{
  "hidden_size": 192,
  "num_key_value_heads": 1,
  "positions": "rope",
  "init": "trunc",
  "init_std_o": 0.0,
  "warmup_steps": 200,
  "schedule": "wsd"
}
Below are experts of layer 6 (counted from 0) of a mixture-of-experts language model. Rows are named router (the router's row for the expert), gate (a neuron's input weights, with its number), up (a neuron's input weights, with its number), down (a neuron's output weights, with its number) and show model dimensions 96-191. Each number is 500 + 25 x the weight over its row's rms, rounded and kept within 0 to 999. Numbers have three digits each.
Before each expert's rows: a language model's description of what the expert responds to. This comes from a sample of Wikipedia text that the model never trained on.

# expert 42
Description: Date ranges and dashes. En dashes and spaces in year and lifespan ranges like (1927–1996), 2023–, 5–14, plus years 19/20, primes and taxonomy field names.
router:510500489505452527492492502516501484507549500527456488488523501488501494467499506486500508487498507464542508461503547461516473505469477455485484478502500479464492514528485539489525522524489441485540524533525465494477482503500581501447521513451513531501458526543480474522510474514537519497
gate1:474497482473492476505525469486468500480544558504552497492542506488496495494500490497489545509489478502534511465520507461488521540502461518498496553564548494520509477516558550523494490452515516471555474509504489507500505471563494463496493485484528503479474512513496471505483532529484492507
up1:507473438510483498467529520486612469525503477497496512496510487531486459501520515516514496465521490536480513487476499468516513485525522533516451466442485488470486497460531501495508499484496499470503539502543485523512520494499450574493491519471528502536470495504486468487482492483459495514
down1:461474501512491496493520501510542507500488479493512523514467527468529517526490531466511499452512515453500494484521512496485479487550493496479569493491521520456510462492513508518529493462509500496521526535536478539472513523507520518519548495460484543487485486501504481439514516469478501520
gate2:560481512519459520495495480521515510465480499498502512488460496481487493537507512513534554480453476469489533497510524476499495489466478515447499498519501474452470527466513476469513540524453475454512511512488512533523493504510490452526498520501491531501493518476499496461494519505479514518
up2:484506487494469497488503537512521496478485511515495502558462447461471491504513479500488519477561509497511521490510520467533462511483529508532512547515527522480523485469481492523511515493480511472478545532523472482506521485497477534511473487518510484514503491494495566509456509498512496487
down2:455495507532522495463479494494541461513489547500468472491486497535539523469548528491482488522514487538490473505469495480501494500525511481500470464487518531488512504551463496574480487526510510468533482457488502521538460512482499522488520498483517483497530558518490506515556515486537409518
gate3:517495533481509463464491483523509492473531522474521481475508531513548495494454507531534539478496492506493540456514507484509481485517511487531493489478441519523516477523502507525490541511431509481501503520530461492527487500551508540475517498529497514514474528535527480461513501500495485532
up3:538488490497461472517503500505523527508523490491483518475480509501549565496509512510489549493487476526454524511527534484528478508475495507500530448452496450499515453513520521488527511500519496519542497468493526511520521484513532510560473507508517524473519485477534536539530569477501557507
down3:444466510510470502501494487532491521508523484495488510478534511468469496455505511471516472459515501506562511514499520498470517485489524443493535479456499534528498559484493508510444518488512489516512498473483471496573480508504526510519472515461495534485500502521494522525493509491513497467
gate4:540491483502521518516476509468533456503469524492492494493550481493437459468492515468471496494527494509500543532520502477516491495494458505491485508481490500507493536478504459510497506426502442527457511533523475546541471508498545516488534492478523500508507496508490512518514546512535488474
up4:501494518514476502493531527541508541509498489469480540525475477535518555548545536503486542495515471523535536459487554499466477482477493478476483511518452486487552507454506515506501511478479541504507486479494447495531508488531477525530454491483502490487543508470483503563453517482471458494
down4:492455550490504536476485529485520497464489550546524491518519495498507511496550465500459504502490506507513493507579508526536532459459446507442449495520487504477509480447467487490522476495506488498463473491531540479502492447467465493498515480508470498494474493520509474461511481493484483445
gate5:529512506486473468493418466502489475545511509474507470493506503505479507507500527454479526544536469491454528443481471504505513461492533493473493500499495494506518544450510507476490489534457503506489496523488493483533494484515553523486484511446518543530507521492468521487494500509529527483
up5:491523520472542500502487497425491483514459441493506508532460486506456511487530490475486479493516545521546500529520432500475483447515485467538519482458505521514483525477514507496590521483451511501451516511473489478516463499468504516502516479470486492497448499463459496519506505494509524470
down5:505510533467459483529479497507513484472463475474513476509470525504490493485480491463531515497472543543511476486483550466520496474461492419485496515516472501542477476499499506546483511486469501494525520481475515516500504528471522482485500553470518486492498489476524504481475496500491520511
gate6:574516494551502521481516520509501489491532486493481484473499488478478552508510498518545494491475498525546522539507520501504473474501525534515519518474513497466490516516540527537449485522491496504530508476495521478531485486569492538496487542490505540515483532482509466485488511483491476485
up6:546536504521488465487520495497481507485538518526504555471502504474490488552486486463521545487499542481517489531525489516522492510485486545494521509461528448511500455508494470475509511513479485495507539481480485493505458550482520482454527511461490556487500485499517514465485494500544509482
down6:467478499514509500529462468537476488492475510533427491502489512498493496464509507523529496464523506550523468439525508540501538487469485473484523431515483494521529500530501511513531512517486481487508508480542465471523483493520555504514493511443530502516504549512510491473513523481504511517
gate7:453476470518517511486462524488483493482489468515504498535500495519489527458489534530501506544540524531468516456531536484505487477500476498508555503520486523453497480524506516499504491457511508467514505502519501469530528455493522500531548527499514522512464502506502454470525544480429515504
up7:502495532483544547540468493537585444478492490504501490511487513541479497507492484485495476552511488485540494457480476496478488495519483525497505469500512477491498539517460488452491479526533442517480522498452509504495531543530500508496514507501511496524499514542503536516508484454475504524
down7:486525505497497485506484493502543489468504506462507496538465508551509531499536514473487503505488501512560496514471535479492482497476518522462563527501501478513480458536519473514518508467471502518473512543450535530513513480483488481499518545487495497515527489472466465477461531487495522508
gate8:498498478507512498536485500539518480489532469450515487469475506487485521501454528468477488475493476431471509509513510500462431503485475459533552514532495537509526475495514484501485474504558481493511516506489487511533461540505506507476493488497515527509459524535532475489506504493559474516
up8:527444468518505485528509517524495508496485528514497516510517487470577501499482494500505499514473545495566483507474487515462517501525505507519515502516469491467464470474508527492488508506542493496487442489500497495526491511509530482507503479491541501495540463532510528497521511453498504534
down8:522543516493495493546481509468494463507498507488481500530500490508506534466486524496430511512546518525438486486471528508559522457471539498462501516499491489524493498520522474495510530440526470486470474481480504488504520518515521491507501501518473460507489522527511536496483520521485461460
gate9:485483525472490526489483477493479497447478527455484481497487497485540482534519488535500488485482497498492512533528483503467487485503481499516485484504464534487534483492477501453522494497481493459552527442496505468480486527523491505505488527485455516487506526525500449480533486507518548466
up9:535492471521495478530521505526431507544517503521503517480454518479534494486513515522512485551484488470504522465494492498503478523476530518480486553496526496475504499518440512538497490526478480465495443477488466504440505496516547505502543490528492472513518487464502490492492493449457514474
down9:520484499526502518492471520482479462490489490500483506538474506503512484498538485476521478467496481492492519480519496517507466495500514500473452445486538556480484481493475506553472541485501467488510495531503476533494507487518510550495524480481490541515514522498509510478548482512483498505
gate10:521503468506475505468529457515432512502493486483491504523493536489484492481512463506514472496538454497494497487509509504562498494528463487462501527483486528493532502447517530514467514465521503490471537515536463496497509527487549507483507501490559578560464494518514448525522482528480520541
up10:456553476524473496484503515504495520555527522467485473493531501478509518540473493484495482511532461456470481522473508505502484482503499538529513467495476515551527465497486489502487513470504521482509470475518534511480529484494443555512502491499558489521522549489494516523490488530529535558
down10:503498499451449480527498505512537500474515497565485478509511470504572477551479497480507507500480475541455504521487534508480475458499468454484497491529523508470511528489492477508513481478512485513469490524491537494497485493492531507483525513472532436528504518468530444501502470539489502471
gate11:490492542490493545498474439507491478537516517468511538456495467484434524492465531495517490492477467526483513466548492470496487487482489529464496507532476525497477480504490524483511521572453477503504498519501495504509497500542481473499502471503473478505502524509475528496533481508578496497
up11:499519501497494517462539448492539513491492508510518511470501528508505506477442502545489510516517499487512531444473524502482556477566479490444530494508544525478483512461472513510463521489519494486501484479501529479495511452502514484513464480458530502507473513507543471438470531514498482435
down11:528511460484565513487513533514545481503496493536502494508506494502476492460470515447513488468515490496536473514543507514488512487485543498495484497478505561492455475507488501478468510512504468527564498506486483489519502517473459543508502465510496482517512535548491487487511460501541523495
gate12:460506530499463511478452491523486503518555526483458514465506500510511511474468496517468534508528483565503508519518494485494472488466515474505493480496491511480508550502494488490492547533492522518502486502555489503571461506520497492537501486470519482550491516518544468510493484495526489498
up12:497466502494479508496533498509476488445469540534485552484490505486456524518481483459476474527496508449510512497508495537517470544536445475510516457533526524460505498489480478531491477519525494499496476489496497510545476495483492492517497529511467449477494483497535499489501512518520502509
down12:486528540514503471498504514509508462473478528457513484513502498522564498497505490490504494492514486480491532475485488490521550496508543531521506502518537508537521470484518488497516535511491447489442538523495524510501518492529479453476519529522504512483511507451521484534532535536490503504
gate13:495501486512488495480476499510500493537525473506483414536485512510498513532546469492491481517466503509511505460530509524510440498501443496506514525500503412519528490475508491485479513468497496550469519447474478465485462511510497528527520493492514513490464514521487486513488527550485499490
up13:452484491529495502514477528553513482539502531520461487482479482524475433493475489522497517520534506499464521507480508548520500464503523515459500549516497497521467498501493510469488519481505536492494476520456533507500493489456448482443493459504493534538559493518462511489497455500482481520
down13:505478516481525489498542523540504523525522498506493558486502474445514501508495457511490489466548478477476518458480499511478485471529497484498515516515518472521484484521540457462460510483508489501476511559473475479504498483529499460536467499487532511493499504503483492496493527486512489479
gate14:475498469494547501518502543530477523470524499500531506520506515492521469472496488486498472511506496496509518486493512513505519531480496464516533491507501490489521484463471528462483520511507508509476496481503477517506462459478554484534464482552505516472487562468506548483451555503534501477
up14:497519507478498481505525560497533492485505531505493497435570515556469505513552462469554491528482510519532507512530500520488505524484490518508516550511518516525477488500480506463494520522539520455510463497462506533477524541504449536509519503509505521535532463474515508487483498528467480514
down14:512475491485508545491532478509474526484511508517490481504503545440502508535527460465507517495487509503531493523525454497514511523498494478471474532520503445564480455498514507496545522498503475532464483516500496497522528486498487491466473525493464540504444486493477487512467473496509460463
gate15:512479531496511509430462511557520511478478502518484470487449537489485491499517498474505509498494443464513523516525487470497500497439484458468487516528477490490473509526447493513501484516523500509530520492488488502464469486506516480466497507511542541496496495508486521476495510487514481498
up15:488483484550450522517472514479474516498498460535481515483479465501491484485504506499462439514483460494479490502488492489485508518502519472520496490482509474520510494505449509522504483519534526468484469489503506528458481492513531470467492468528511555441533510522505532479489484488451478512
down15:490493564481481500479471523490514511479510531528516481490504541527535513493522513492485511455548487470529512515456531481487500489521532564491509485501484516518530495496449545475508483480458505497512504523522482531503542491510506532550499506524502495514508497503484499510550505486531528479

# expert 11
Description: Table cells, title starts. Pipes and first words like The starting titles in film or TV table rows, plus other sentence-initial the, =, and "I am".
router:477480489520481543521475560488513519505495498483491506489466528533559497526452575503518497503477532504495466483500519496476528500525478477521474487493460509492488501522471576543527540561506428498481503464474468505478461518495450555470487530481487472507531539537498515526456467507510424457
gate0:487472485472515520520491535518488563514461498472518441507483511554494491505462491488532494505500503536487502478525447515512526499465500473541516439496504499519529553485501515513512501535510486541474510497529537496525501492503470510479479497500513498526559509536515501534510503487537530510
up0:512525523474526539519514523512501431461441514505509529472463494548549498492515483514496481500575506509502499531497464476508505504497503477462487510515489515474533485468460540478540492520526535496510520501470503501518486527487472515499483513510494547480509499492502507487521488496539551466
down0:449489513513496499515514493503503496530492503540505508504496546483494499521511535572503472507508508525518489554522551550491491464512530478469523552464500487522496480474472478502478475486496507468504510444491497455482519531521502487480498442531509507498506496494481507503497492514476493471
gate1:511495520461490522493497545509472506513486552508504468519516493493461507543472525491481493534468499479472517468484507489459511498529503506478507487493454526529483488452519518528512525457547501480469498532486515515490495488508535529492481528498512500526526462495517455516456493489506499456
up1:493549450474537495476458498434508495506446502501464502488490500532503476519490517471497531559492505524447481489504516542483475503499428545502508508467493491514491492465495487520489546512504507525523451530487486547458527483503482519505496490525483506503491476516485483490527527504506512483
down1:480517507509526445501527521502525507482532450523534492519476478499531502513490493488512486460502495517453502468498495540548486495547516524541508463510481483469502493485487510532461495497483509486514518481515541513512478509502493536529541483486435506455497516504485552521492488519482481516
gate2:495466513512510503515547501504467525496519522449526529434448555545495490457473460530483548490471449483522449492532530492509522486478473536553480473495511475523509481519487479512515522497491518466532499482538476518466527484514503488511494522510505504510467498548478532512482456484520555451
up2:486532510477543469480518472506487490525501531474515468524492539493462508496501472514544526441481490453486457469501493494503512509500498491467519494464545514484473539534524501530502516529488533467497517470495490506474501486490533495460490488457452525470518494576510490497519494443513497503
down2:514461455509474471483495505500500504517483503495464536510478483497502523507517526494499471559484535483502504522530479473502497473510486530499539487509498556519477533491548451509528507452485519486522467530493533510484495509517541510488458526536498483509492482495521509545494507468489512524
gate3:466466486491509483532460534482466548491477506505517488466485497484512496537510489472506502475476504489470496521480565522479496510498494467504500536503468484495504530485500544478538556532506474473473479497484504500470526486508517471482530506471476492517510493527497485481455521488476440490
up3:485537476485504476526508550498470532505450511518503477492499543507472513493535500482499471490483510509471478514501484472475511512497522500473474523533503519510490538491499496474469500488497509515479494505484514530500541540527470473446440499503455497499476488482496523463539480446466463538
down3:488481502523490522493501474498568479493514491498503515479552503453479470518506518522503508553512529514512495453518486528518459515480566545481507472515486538504528489497524435502493509496516492497485471503541536515548501517505503475531508477489516474487490519483468486492463478515477529498
gate4:532490497501497499499471477506505459508528496525535508483506535471463499530468509489469492528509493490490501492503549496513512480533523469480426481474455486515546462502494551546524473526490503542491479447499465456485507442539521513505497511484490493509508478520492494466477492487487513481
up4:474533511500513480470484534510474524499469497513500476487491516496466505563485501507508509524491488514462486500485489540512485497504496495500471470549450534507496494487492447492555478550455483525523469510528493519508516500510500483513525512498516540524460486524494529518466460468476479490
down4:521499492478533526497482439482474509526530482499490521522497502460472516470472521508517467521539512538537519527525467469479468489512533519494456502484468501470487484535463494473454500494499454515501511491478471478497513502482485524509456469529538470509499544513473491469478488523501499493
gate5:502500490503471509449536508524513510466493532497461491522497468492528537520507525514541497493462510527465514468515522513473545481550497516455512495499500506463507517524508537515506445565512530493479491546500483518525480538521508514472502530487527466543453501476518508526493502508504475445
up5:486483534539555511519490521493460505497470495479505481505490539472512480547512488489459559517482467568504520536516480482493508537503539476513502497524477480492533531452507488494476524458517493503478531483494480513494488484503489496542519458499478487480484527479506468515442488533480529500
down5:493463508528503466511504502478504511495464491450512477507483503498523496502490530502517488486491503514484500482522491450517532498492515495440518504527489537476546496453512444504532506499557521560488504512475473505500467491473520503535505516479500503529483526520468494476491460521520500453
gate6:502496492504550545471452548489499528482521512479490501528478503546496504469462490490473553497503466478498476537484508483501496491507447484507426514470500513517517501500474490493506478541486496499493501512486494535467481495487503540499489503489516552504515514529502471508486486528519487479
up6:475502467498483492515461524509518462478462515475538484483494515471468544539491503480490514538484479532475448491506541480481534506498458501508470520519520521502506496536499526512497482522483472487511492492468500514517457508478481525520468504460521518496520528546495539563492456512510480487
down6:507505460498510495518506517549542501497483539497492503480496486523480479459489516471515518508509504504518501527515511580479485573463466494523503511526511505509476543522495540485503470517467475521484495510477461494507481537517450492530449441464507528499494510546450501539463513538468498528
gate7:509491473470499467503500493537515514532511580502504480493450469544520493494520494493547531513488520478456499497497481511511511529484484523534476470487491480517501468488498497507506490528519461469490504466482507492512526489454507483480481509414476514499494462509501498484515477492490527485
up7:484508507481445486486534470513493508511497523508521549557518503484494463505520460494447463473519507468492477494533497484492476522450510526457508473540501488534533516511489492491485509519525529488513507501484503482531525475567498537492478515442533558507460488517493510546481480536471521529
down7:502504509484481433501513514496518482502572483469461499485517438488467496501510447489492498531517488500493484484504476563504499532515497498507545504535520515491449493487492517513467510499528514496468526473499498507475537509534518489543481470496488495513514469502510525488493531476529478524
gate8:492543488511492489517503541505462550472519494495502510470535505521524460502454532513515518519476535477499533477481533516545545438496496525527463520493477519483489499501468535508506491549522496510494504510503475497479450462501466464534497481473549473499504502466535521480451500513490458441
up8:532509521536557474462510489465518485526506497491476477521510514510472508517495530520522497483471517511464501495456539527514475435484496524486472467571514499486498494489520485469510481498521483530453482486478516494485518505545539503496491521469512483495505471519472532461505536460489532539
down8:499493491536499487536498476486475539512459502473525514500529510487463507501454490483532487482517521506519516495498443517481492498508469493499507496517499513480498508483452472532484485512547519465504490470499449523500471498472474517505494463500543479492510514547470531520485531554486447466
gate9:502544486537518476472512515488500542479553511484496528461469493501504466510491482478537469501505464513494489514486523534452475530502526506521511507499495518485525487515535452490501467516479482496530487496463473502479443464522521495490457519479506541484451507577479494517489544494467493522
up9:518522534531486498453496496487489526554493510498477539479474484480524520499516508476521499471493545530509495488508466513489508497479495490477442468483498494539441529459497513536429510535507507525483505482472513505494505469530483526482535517479516508490512490518537482469552492521470493536
down9:447467489461512499494519498497532517545524480519460464533498443505504473495509507494495474523498496479502524488535467547470510510468492465506542517503479510516474516513536463481518473507484519504464494532439502487504499486478505496479498448456537499499543424520508458514483500482494524497
gate10:544491485470423536506499508533488469485513504550513532438483522502488461489482489524446519463544497491520485460520517501488511485507504490491528503490470465460530516497481519489471527505518497534477488464489478495486462552531468449513458467510498481531508540481469495503473514541492534532
up10:462510455516512475525538516529464524503513517482459550498533514467480549524509483516530486513502542505514500533534464439515509541512475501515548496460473455502492533494483458484497530496512484469501528527496516497509479518464489496467511477491522520501521539484514506449502479467486569504
down10:510461510490519484514536529467522454459515452478498502517509503522551544451477500511469498515542539508527442518490502481500502501497531520494522491519523488492529503526513506474520556495495477471481530466465529490515502487484468519516468500492492481481456505467480475508529476519513458503
gate11:467477495499515556518540489500496478502509479504485509479496472538426502519469500506500515517462499537489489507500494505477478477490473504463501526473482501498538486478519469528516519536495524553480510536480486533429481510487516522520502505498471534500563485499518526513471506504509485476
up11:476495497558503491534455511498491464539481471541516480480470475454508483567521528495512498498498556498479524532521470522504481491462478505518502527463465536555534513515483497511493459532494472453482484506512517477496532540487489462477548510507464525511491517496513527476491507506517506474
down11:466492501490492457533509455481528521517493465489505516490514502510512444530525492547520502537471538466475527486511493544472505520513535501504518525491518486512503480471532522522515510529528487538503528508498459482476526491427469488487517459567503498523484513494496512481485488516512507477
gate12:487478491474482529474493501514473501473510507498502549497504492505481529532499498504498491495470546536476442513560518453509482509513513562492495482524503507524557476524466507498472474488530489502526475462499508467448498450496505520539532503476492479488529492503523518534475446462508476485
up12:475509489454546549490531523486486497518515511516511500485487501536472495466528479526505443527524500549469507516455483515500571478524467518471485534502508520516506527526534519514508511459506520499478488531463496519515491505477496542487504508502516545514535506490492465530488510506550498465
down12:475479483484511525577530452491512506529466526503511515492478533525511487495513457503479504483463483496520568492504480475482487510513474487493515505507504470470476468463522506473536508458508473505484501521545511524510473474450526483475481495502480480505510539501507519513515494476472474458
gate13:541472512497473497506483513513429506473462449496540450474534550461564511488490477500493500532505508510508468454488472510475541475496518516476504486484503447493506515511532479490452524490508517503473482491478499523510476476515513481493457511488497490508499456556503518495455527491505539447
up13:471502511499488546489500495508508483443530493491515561518502462545513513492494521547508467493479485499520516488493447487526510557489509503455518478495504489571530524475508488477521508504539487555502536505495505481506499511521484527520531495542518518445508466539498506464489512530497496507
down13:517450450500478477520492466527490518504506486492502481476492500510517487491538521455463510477555493507462518529529479510485489497452483490508500475503478493485492518514516484501500501486472471501471497515483531532546501469495530472513512497453510500512477508466494507530542518479457485516
gate14:470480483502492483518474558482493489492497484536491472502480535512518519525479487478523476498442504496500502509491506502470530516508487460508515563477511488565474520503534542508497506502535476525503463496494500502490494495501472521473469501483482497563500508536499498492515485482538424524
up14:504531512468499499485530464495516470540492440517511513532536469470480519458532520467459529512494474474472502513499525480525481534485502484530511483468522480501511497496478472514494503481496538526465496499520504522494473443488501476520505495511508503454461519491473511556476525527520526510
down14:482501504525496486517525569493497511499484505511478477497494512533518494516504479499514465492492492499464484457447517484500505459508486479509503518533466520559470526448511555494541467530515479521513492515497504530478510482508488525488456524475470525555504535526430491486527488479526454490

# expert 25
Description: Spaces and onset fragments. Bare spaces before numbers in dates, tables and coordinates, and short word-initial fragments like d, f, dis, -f in landfill.
router:521506489519479473526493494515515500495551502491483512551510496491498540486522521506507466531550509473517497504466525484500488538517481473495534512519545503499493532496472466551490513523527492466532496511490478511576523492470550432483463514495512536507556519506533479459539456462527538525
gate0:513498455539534472501533451509475462467512482465511499517553484479537496528462530509508458506551523512468484508469489507518532511465502491527509519486538512492542511534500469495485504482550512506526490494464541510545570497505531482502497556471568458515518464532514492495487474461464545482
up0:485473507549553501533469486463539505436499471469517474526501481511521484521462533503472464524495467480499496450547525491505490505486492473545537478528544545564485503509502531477502544467499504511470521513489513547481518494501531461501512454495527483499500498510479481513489483475497507442
down0:514506440463542526492487518567483501496481560520479497479524487504513519493508461509490495496480537506482478490483489458481529499474504519507462518496510525539469519518453504482476496520493481529517517496482497480465486518501482476487522491525437517481493502486466523500545494530476450460
gate1:500495512516539477477511487494565530547521469526506477528529513517505496507503538554503485476479518450483511509558513482514541521492480483504522512540539483505484504486479524481468547505512551479532469515550527554526467529517511507492509495489501525493517493477532505419478479509520508458
up1:512517509521542496477488507515484486499533538495470474497483471472537472502515523516511541559546556483544509541521472477483539556528503481500527491497512473509516482489467476473456480500551486486474476477467484466533477489497526528508474470480526550452489480492522469532496502502520515520
down1:511482537507514525493508475498526509481497532500533483522503475504504515470519494477517472496535558498531493504492548508463476463524508501489497491503512489536467472513517464496577497534508509516536517510500534516496515526492497509504491513509519495548524470523537499470491444506512482497
gate2:505475494491503492467526505517510509506497495476497524530480520519501509481525482522509531473478497510478485492470516454463526495481494481535488549466463468520543465508484499515513493498487517466476516526486472513488510540551487451488489484516503435484482516520534457457541473581514468517
up2:466432530485524517509470463489525467534487536492522467551438485485493499481505470498473501512515512495495427461483515494535446505461454516539487465501509499523499507491513505452491522534495516575522488500448477517472508438481487515507492495494534502501547481488493521542512530475477481494
down2:511471503496494474534488492460553472472519514461469473442470482497507511472511510532486516495535536506502444489503516500474491482534520500424467520520536523499459465505517481531499512470514472541464501521503470497475526519513505478529541506486537464556514497536500495532497534491504487500
gate3:475478505522482507517490492506530521490530509469478499493517507484460540566513579526495505489537456520501470506516515482529526504470495509522497447476519510485518508516492473489501521476522531501530471543538478476521533499513469514498518518498489517506575522515509505501529513478504503513
up3:461488478522500456531521480490512484501543544493498501530506448470472512528475524518487487530532513447509483522448536461568523487526485507508483508489514539445479528484505516537531520490509494493491491483508528508513516565479505503548530500489528470467488471547514477453470509522500487493
down3:445525493491447465500523477466501503469456543510490530460470506482464478520525493523472526522479504510475512486499502497511483474478447498470529506518457469527492517540501475535528489474492498499519472475499445504485507488489486473477499498560500530517494544499508552524515542513505522507
gate4:536490523514471482532543526523510481507487468468497481528521484503484536479485491567482503485544458496497485476540448459525473517504532483512472482482491503514520466510473481569500511489471521487519488479469523498536525521508505474508490506513484491495456490531473496565532490512512533499
up4:481468495487480524509493473458518516529497505482519499451510478522493450524517449489482464511458514471524500472500510530528477555496496486478523516485490524521481487521460531503510505478522485525532541479480544452508540509493461513490513502488480503524446486453520501444546488517487510505
down4:483500476478454546519529515453498512496507503544510494523522495492502514490493499499517533441525511466492527541535507514548527478530495541472504519541511527497538524505484508503504503522474478485485470518469459476445506507514500517522526467504518492523504499486485487509516531491529489514
gate5:524482504560527455467494467488513496485538521449463487514433458504492499493478493525508516485498495480484488497486528483505531516529502467507491502490544485517494565495502453488492489492484502471524533539451501495466537523518481504493533532523526506463521488538512481478508457503491533476
up5:489512512536528455507466509485529528494487531467549510530474463518471461494506468536496504474487559504527486534517519446445514498496558518477483455492502492497483509505515501487521505542532464496532524512474484508487518508466493473498536511485528494484533553497506435512529503502476454553
down5:469498480516487483511495498460501496517502516565517502539491496551550499495531507468488527493500543533454482548475497518558502479494538513513493486478516517447510497479481490515512476515507475529513457508461498525500531562495489486490514546501482455516491534545518510557498521487493498488
gate6:499530518510536515506530438488541505509487520498460496475498476531495520508534515502472511522490478512497463496484485474512450502515472523490472503488503481502499498503474449528512525465530503489542527503497542501503461459513516492523507545507566510465508441511459481498507505487555531474
up6:502498492483475474482507529425501469508504561564456489531500499530537482475486531514507486479437523490513502492484515513518482529542483470512515496475491488466493443511481559492523526515521494484497492460488507502486452509449502560533477536540472482515484468540492499478477534540487491458
down6:492472490490478457467515508506485501503492471504511486488498507503521516493569441491490497450470525484501443521510452495467528513485478507518497505513526523546480474477546566503468453512484537501563465471506491507526494442497539476470553464480491504507491484500486520502520516476508497523
gate7:484518553474494484523522498492521527480493499524505472444510443500493512524513509506496521506561526488492498516523502516475477546511509535458541505443506482528499512493496491480468474505506499549534467469452490499504482510527463482474475502490471519515478513481514432491545511536547529526
up7:524502432466440479522493488496465512512478503487491478521484523542489526525481539481507514552531493496488537494519507505509480470497497481497520525528482451476526488480488490435568501511519486516495484545485478475494535488491519500519528515509518479471516491540521522510521499476514499519
down7:522516479490498535441499519500504502497505463492516531498479463467506525516500520517505491503498488510487526521508472534497504511491525503466522516538498519489557507502506471524521514498460533516559465535467502493511521520548505538534530498503485504514515526495483490431496499555493534471
gate8:609469497487496472507466503485534515482507510517513552487539455503512459536506473497487491515501488485524507483512519463506474470493501507462499502509538498553504531476486516487445491476495470530482453489521527506525527521536504460470507503483534507528499497572510502471512508514495540485
up8:471445490505569499542497536487465521482513528489516520532487496452528489508494519465512530511494461533519558488489508498477518495503488514491506517496531515492478483513516485501438466492523510489534507516490464472525474514469512482465467552500501477450474525549507518492478510500508550500
down8:511492457479553517508521470507522560544491469510484518493497509509493530531559492531502486493503560448524506523498532489508507504489465457498516516532515526526533493531506496497487520464459526514481549483512528511511499486530521500416469507508484468481482519512480473531523456472479490496
gate9:466495490545511451535512526465501503472508502493520539521510466523535495490525489510510490485558530477504499535514510523452525495495456489491455481489491492526517512546534474481515513522490472525474538496479461530529444473492516523491506553502503513520511508513520511526526497477555495516
up9:554563510490478495493520506476468505455467492517465492511474486486519538463485486469516509462502484502520534523511538524541548492488536475515505521486528522503517503519498514520519469510470533512493488491529499473477529435481469510557504525523477480511479488462515459516491456497536505507
down9:487499455544475457546442544525541495491525493531478533498485511493471526504508458474476521473510496483518528509453471532455489494483499538492490475535527502542497479500525506507530514467535498499509524500532490535502513520510508484483553459538495519493548440491487514475492503505470547489
gate10:510470475518514479535507522506475495508530509497548510506504497536484444514517514505526437521493516512491457451494502482488531490548494451508517507482507481503486522458465489490526537500488548508492522550489482425507508494511467463507500512526472522517480496536518543509515485477451520506
up10:499507559517528507470504490490495507496461486531471510513559496462496492538511479524510459469529517527502524527531529494517462512470520530500497514518514517500524430517506524516545498501495509519529469520489524486488499466548551497500539467530487498467504476488515490463468527480515489546
down10:518517490459507484504480506480495453478524438457500527484503538495465516475508489514508548449471486513462529467503535474498484510530505484489473488477473524509472519517577519475490498551496468513504517499471481529520466523525498487495514549494534507550502450530512489496531539467531546528
gate11:532472490501499499523499501538495550512512515460510473515554503502484491486494490501493478513486457485485465497516514483487493500484471573496505465502512504502521503468452465488490540507497473505534456511478477493552524513480493464463466481487491493482500491500501508469516497492524525496
up11:515493484510550497556544477473489527452520495506501486500496538502511511488469502500547487545515511469530531495562503515479465494556522558482473527490482466541482517568509502488503500512543475471500500492503487446548491482522533453513503501511504490473472509488506524519518475484473445498
down11:514508518520525495521573482508526526507502489486509462500552510497527479499516529522514491464495563512482469540485505495495491435484530512491478494468483500529495488524467482488477471478493529511461518491480479519532522546526524513468465464496475550495505537501512516546523470529506504530
gate12:518495506483502504490507477474485535491506514479497467488509490495544468477518466528522483477499501468514446496533512470527505468462508488533516528482534503521513489531418470527526475505471489533502519484522455532491484531500527503491521481456498499491518464505481484486522482529504537522
up12:539478485482497508496490494483475530447461471517510495478451501513492467540463492505487462523484507488514530498478519475498457461506474523510491493527499453530529486493494502442550498517519515513420469479506508495525512485464478535496458492545516517463473522480517485491529494495518484458
down12:511501479509484439502530498497494481542528520491476572453525536523479493503485484517510490505487493473508505501498478478484451520527491505479478482512472487495490548529477497454488492457514523544532525530515518535473517484502476486448529470435492470522514493526521490503486512525503518516
gate13:506514462538513501524467511526505522495508496512488508535488511479522499456480503471523514515521510486527499498507544497559528518536510528508516500492483511486529471479509543527463500490519484544521494498558487507531506522499503527466531520490451486546528502445488483480500535510461513505
up13:531499469458524497466523545534396533481507521546526509474555526504512489495512491516524473531519423475473469553499502516477471490476471495474555469512497516466493502509504502452512497439507519532511514499473485504489528516527483504505466486519496529480492496536507480535488498493529517507
down13:522573489555466465516469476486493503492510481460490497492502466499519518492528474507511440491496465451517521504528484472456500559502463499518492464500523455468479489490522472451537470514480553542513451500523482505535449492493523486481536535493483482536540551488486490490510540492534533504
gate14:526490505538462484497515525568515504503536503503468551472531466507542503518506530488501499513542476482478505504502528458488486539559486494551496477542501503471521523516468494499471486533524487511491493465488506483531478483486494491489478518462532487476500512504499494462493495509526552510
up14:496489510505521495526495524542507506499476547474524498524487509506463512559541487498493500491469562511446512468480496488491517549531512440544476531479479515550516503481517524516487505512518522485523502498510448489549461502484420493525504484482480532525508495450517552508494459511488500498
down14:466561520461495482470517520506494511476502546506514559493474510506461514530512479475522477464477488532481522475518531504497488525546481508496470502509529535513494523507479493491503526530514500465506520519569493467508553539485483506502521527529498468478535493471480539469509499465505462497